From a checkpoint of a small mixture-of-experts model trained on Wikipedia: 32 experts in each of 9 layers, 96 SwiGLU neurons an expert.
Below are experts of layer 3 (counted from 0) of a mixture-of-experts language model. Rows are named gate (a neuron's input weights, with its number), up (a neuron's input weights, with its number), down (a neuron's output weights, with its number) and show model dimensions 0-127. Each number is 500 + 40 x the weight over its row's rms, rounded and kept within 0 to 999. Numbers have three digits each.
Before each expert's rows: "mostly gets" lists some tokens that are sent to it at least half of the time. This comes from a sample of Wikipedia text that the model never trained on.

# expert 31
mostly gets: "Col", "Comm", "Tr", "sup", "offic", "cont"
gate1:452542445528579439484467454558484510518502476436557538489435454461440481464472471469435457450479502550481489496537475558536491500485410534465582478575447493454512525534472468531502451489551483531552564517557501546458550438494466435478452533513514538547486448483544460470427452500474483479490544485479458502524488470472527500640541527432545504520500501492473465503471518502512430489493
up1:540476506521522495512499481500417513473484413521528518497569490539472537493404490505484532474586467476461457489532529451502494529420543465341512534504456476520583472500422499478461492471522483463499506574538427516460482496537481471479461496475501483584494521570495522470468474501492497472521482481524481488506517449420550481507553584395525452512463471473474493508492443487552451535485
down1:518495438575561476521527508474548486532512506544514515465534434581550478509488515549445531402563490427495519509464556538524482487430458537503575530531527412469433539526444480539497474520558507484438478526488546481482556488502495429432524533508500505520547519578455533528505487414542495410537490502531479517538480468498546456458453475435498508512504481493545489546517404484453531460504
gate2:510481567584488499414499501491520535561479451480542529470492482489524449437529420450494472511453510519503433423533517579497500469503562507425526549460574493495507453512470430495506555452549544478522489542496502545511556505526474529386446527496524488470548489551479424493484469445559516472513522523558520488462474547526497529527479433430541459497526563452495507571549464470551446510485
up2:490515519500515492580577550509456494469448480492509466502486495481525504439512517475504586455530464514484505466489535536460464491580471558501491534498525545515581465445412549510462525536396476471478536459500491567515473490520500535514476462460485493481521514435482492586543522464483467491431501494474498600467543454442463470482564463545570572464532534594424457540451485552490530513477
down2:519496503564491532500508512463470509534524451465425554470468444472452524487541506502519411481505492477501475523561451548500557585531511579430525508578542544467509537479558519430531436444486542540590477536520481442462512497516545544495441527449419513502517421453497480493556486517541526523511488474513530420429474449521495417456498490498538575504550506466489513521503576516477438502487

# expert 30
mostly gets: "when ", "make ", "against ", "without ", "before ", "won "
gate2:429587552478498457493457532487487511438511504422505459545509505488537494445501470490437500399598489571478556523465527539526462581549536498510500507507428559478500450555559569529527475500476541523487578515521567506460510529468519534570466490469426514498547534537505531502497487528434474453507485500420501528511557551486488447522458478572481551495525557487464495522451476511518449436480
up2:486514516466504478474434514495553540461499481527490551464519501587506495528553488484505498503452400472415568497460522507472447504516540515551531538502480562524530422585535575485484517473464509445422540451528504442470511472451516509550503488506480552409509563520480538597479515566458523512531490523464468479538483488480547465527578531498510515557524484442417443498488486489508423573467
down2:492513474455489484499484535448531507473488550526539473511531448552433542495496433490404499523689538441560491561479550444444508435504493480502524461521493479493463466564569562511490480395449505510513497534460521528529478493498505511539467479462506540518482497543469522530567515487523529499529500563542560491560476517499486552499440411468473472538438479472546476464453492489476512509500
gate3:508479531488482437488545487516501412538537570534491562550567429532487566551535471517465461533463406489499477549471500537441511511463523525580514519475518478503469517487489533507572555482563483529495517456463525512452553536522451490579414478519518546577470518490433498489457533457423483463518486520504452493554398518504525457505481483527583480444492488526486433550486447499545504542541
up3:510495401510490501513507515525482422519555608544480514531503488489531531484535509561468543476468482509494462465485485508482544495539504533496480521484542444525491503478433484448522521535497403504481567508470501529528496501500468437521511587410508477501541504536532453457508434511463451455517533480541482516436557449374442542490522529535444504406456506480476476511521551461559464551594
down3:635546414467482537514526534436497480526495530495428518495542519450479520520518538534482441489379571479553523477490488509518562527551503485538493548507455507491502498427452499579497506528478558540463544390489472459418502532531509450507485475574498498487496499501551521484467455500532496465436534503528419571488498483420490546550486529549481540546505482487500491519462476476547460527490

# expert 29
mostly gets: "oung", "ō", "burg", "akh", "ames", "š"
gate3:479497426501546528527433491503560500476469447441501549530457492557493504453515479458517544593429480520486440487438498510487481494519565480471495515513463481498503467437554473464489518473476508502496556538499544582447465467453524411471529512484524582516545543576531507465441504459460513550535517474450528394525540543495494506489624563539477494491489465445558536542424506478492510525478
up3:457465512486576564470466461457497524471557463579476518466472556490474503519548536588514553534513473519497508496473474561480513552537530534536465541427472531448567505500485474463458528521534462568541521561573486504533475464505550557470482470474447573434490543529465490435489496522457466471521477449484491504511554512505488539518497527428508416500603475508478456464577489588488574493455
down3:462446521584524520475511445495513496491507472533512455524461546493439525506541492526465564540350500471523507473546581494459441463482522554442480548459513536489545521541462472515433539439435547495522477495472459528487513554480456506558509449517562451484583475473482452529457515482464489508545538534510486573464524556508461499556465500469501521553554455519533451465507563544466435438467
gate4:465539517592466535542473536540455578487474511524511566471469486495523513521518424485480526484444424513460487522503557522535526534481454549521504511510478514521543467513491511463428493441529520519496536403489487456531473503462500522521465410392542513484465467458499518497504469453611461587487495555512542489562429490617449485473465583485532524534467534521502490517502472489515557516526
up4:460522479513517462545538538464522524505476505456515524520486467472548496491486581508450579484405539534447459453545527506436486505558562498524600449517358383522532444457463509465499524476531527518544507511514522494472486465570476509527492474513532503507490555457490420524506448538494525430527530527493471522550525584512493532412513470478549476524507539556533558515543470480523517520519
down4:547439517482471492493552475489557573428505419452460561452437520591434540506446455457513472487531569507466545499511485497536493531453533512396517560529484518449489492522519522486550539488495515536411575493502511540462475551537468483521548462485471588502531465535494510477495521517449509519578539443503526460490518461545491506477521471528486554562500415447476434516477513508406497471482

# expert 15
mostly gets: "Ar", "New ", "season", "Sy", "Man", "Th"
gate0:458548572439514555582475420505497484545481526510455511515565527535436471498495478505563468460542483506502469519492459526502472528546521523438523509446462464490434516514493477506543488526575483531568441482552428527565464556481547531532475569519511422553451550540480479480470474484574460464429548472472471509476477526459452589490501485490521549512507476507547443603539554512518559505501
up0:517490538450577514509518509506523527559544533455491495550562485509460520492481486544467488464545409493558532543491544507507464531609553494457461544514482518477497497555489484445475527524583489483441432490482473534523489526520553533504490505488517469479521489554493507552463479526575471548501510578485483471480540420409453610453447489480570497497431511506471414553507437523461447505450
down0:469500475499496495470463565474455465469526502550523540452541524495495523430484457524523540439575496552408454464487499437499498490456496516437516453495509488483526553420507510484536549470511504530607450473479529558517490517484482495502488518522498599487563503409503489538482470488488545433501545518568535485473567636486480532452511530510478463492498538551478494494525454576533411489439
gate1:522517466578505489551487456439601491530427557453488504425463460460616501472537530505485535496483527456444461495478467515512488476517532493579598493517462552506500465436505416475487488542527510528446516506504527527472468560567453474558481549530495525551466491527466545511469494513534497510470530471548532500421522462532532555571452515480537470461504496519450533540493468506417498546416
up1:529490533556498521449501472565490474485507502425483543466486493563490424545483521502476512455470522476551518512600502463525504481545486438513489488585492450466464514511499534576490506492484482503527530506491503472567433472521482533465397475509452501537479546570465511463476477484492495496481525514526573544479482518494502384556506565482467494469505442556406413439449479523590430509446
down1:487531509465514469500505452499532462447478535530488585476508482526499480508483542457490468578516520450501515459426496560438521487485425522506526542502491557547524505439510477487452515512422412417513503516510447556534519454506512469516449496415542529603509611508532498581531451499562561473448454508476545507470491497468448448535575533541498546458479469478583517489465491530530495485542

# expert 9
mostly gets: "pre", "fac", "ex", "pres", "ement", "elec"
gate0:412472419500495468461488534476473458381543459567529507448497521544522464495560480483462458537409523538554521418462543498458461525494509483487520519513502515489513473518482518478490471478516480520512518478488420426460511507576548534528511408526500519583533476432458514532471451480458555541506502504426540446499454585468527507477539473486473527504489497492480466539470431514573446516426
up0:558525486509441582466496462515512498532453499477485501556424520488523449571526499484503563456502430502526500616584445492481482503459468459477489543552493525493502534462441568470468489467532484523486511477572494567512451532479502499444474426517511450506495544502461496567523552513507447526490559504462481508437438593428519517452536486439468488504488490512452517586454465541501475457583
down0:437530458449571505528479537407513509552516492492521500467518562555481492420440533530489520487454545510560529421565504504527520514462559467506513493462454502463414482509521482550498532496452481419542506469422493540509545480519539504448473508497559548518475486536507508470482561562534392477531474470488500508573512392519559493551495419486510478494482541523533421433519549512492504485479
gate1:489501531493464528563463523536527498483488467522507490552556519489472472486518447441518527520558522530538543499550471488487431426529544485560558560477498502517540464507563524448498483458583427469442402464536495529537468470504472564488465510510461502497536523525486524493465458501437427510494488515471417479423471574550520451532476571534480435441427533569409499483454479547540456494521
up1:447404507475551461562454488473496430502515476504461506432383497527482524519568470434513472517508513522519553555481501492416525516590509426533479509516607532486475503537506526467491527489463481502535474489526513458553473494449567501463446513488558461529501463525571518554491458433520494462485537512509503543538544514525498498587456460429479447484470484482508431550516468544421495470543
down1:498557538501510477492512527503511476365517534465534464516548438489534496518492540458466530472560554453461433434491530456548531494556517431535557394489398528536483379470521491478513559510477460550528514538485501565540509505494534500514555541504530448501476492461480519527572483547461508508460543515507464528520465458457517534438530536460491503442488515486549568466515494515481581494457

# expert 26
mostly gets: "Al", "been ", "was ", "became ", "Bal", "were "
gate2:459497498581499525538443497430483450536504438476465519398533494475533542492521507503489451519538526518471483509445481487532543528485505443460447540518474492482413603524539492458433560525450453420453526513467453483429549463550484438512535509430455489504558464515562507510480542453582561563509534512525510479533469479480474470533485494482590478499468551542515498546440543454469523538516
up2:486497500504504531507459582531511503453497528541570455530492509548499525504538470488494473515438560528501514455445559604453522449480500390497529448515464461509526478456529540510470504540526515517494483580498502529457517468497461540495408530573539538410493573473521528510479521628527512520508481499485512543529503521546578460496441512474438518465495517495494480414526497551594513516437
down2:508513400432447525587504517509487467433521481521439455485563530524542549526526417504480511537446507511533528428473515467545464462524568443524524413462472483525442533512508513521416508461509506469491456519492586499491546504513468458547441524452472487451505524548554486523523545462510483565508506550504494575468507503561576480435479466536477594558454494515489506560438542488520491495496
gate3:474520482540513493495502460474524550536470522497587474444455480550467559471538470466499476541526482540533508524463511531557508459514515477590491554505528450521460514521464543432493504462524510571541557545441463500522497463469518494479388570482439478456508455498424524572497502535444435571536490493506443492443498466572490450542496507493522580450526533450504558552505479488471523474616
up3:507550581473498491467538535497504499502439541522470481464487491534480538546505517466525488544455468569387501552602496484532529517507513461521521546485425471446539490467470504450521526469526449529490480484452508512509547473481516557595543490497506501415522498546492509561502482488506477465545460435521540502488523447466512565482536633440455491542482491471497548497459505441476578391508
down3:536549445394476520515463530464532456496600511509495537542517468456467502484538485498512509545627523436546464510576525475543477440524477473510526492416481520497481498511481490556475480475523492487457504523491573521534484416483462590504533421495484464463459459538536511491497491475532505505502517448438526515440456528468540577515504507520484461480491591479541481485619470475472521506567

# expert 28
mostly gets: "between ", "during ", "for ", "including ", "played ", "against "
gate2:472533485579543397485502436494521537511488467483533509447537483515477494533521491511493426509587506567495519520574509515510504456476455504472484530544429487507514532570517500582524522488484526531557586530504549607458478507527419474514473559502542545529478447421497454531511540491532529470507557441477493513400519542472450479596536499436491494523499506476560482463564483477536514523529
up2:490479516497524591524534533507549474465504485545544460509507469459484512497472486485434459546466424523452436528526543483491470479463485610542463417465486545494493467465521519493409456491500545469467409502517580492533519551489459512520537439465502504518443486561499455487477540503567492511471401454539491511588480578484528452405467511482509516514530473451552556556510502460472447486477
down2:543484505495539485522480604483449490500502592487485541449519522538429447523509452398524448490484478527510479535497473499500442494568459515584514534425517499541573505536465465501546553521468478581486530546473472501558480494497530513506461468505512444485453470510510443637449546592494450532491509494527535442540455559486434541550515436454495491502467476478471512473448504500534487522506
gate3:477485472512531539517489529485507411526523454540487593511520511526551495514440533543464515501468536572504472506494424543562539574482486478448444510463484500505531448449486495531495515472503552545458531522471520572479490568495552463448543555399504412534551450440491555462506467567539544529524535484452485483473524534511523470504479456549555521492524532521484465515562547431473578443577
up3:510526497494536519519503531541513539476397557565565514522424474487486448535474465526550463506512558507512550473483504530496551510536502437495488457471464478487487545527442428489513524545466459551502519496452507534460584516560473460544539509479545504544487507522426523528497475442406520489472482456519470475484491544441410504466531493523560432433520500491585480450527469473539552440617
down3:455603491547530489517419449478531488440565504478488496499557521514523507479528526447534464495512549459546532459485509529512537461511484446567477513472434500500538527450539437479579465534457484414462431491554465532461465516533441492464543589465502470404501563498461534528438473504460458520463482504532557491440537518526560505540508523561537455552435567543557490498511518491526469487474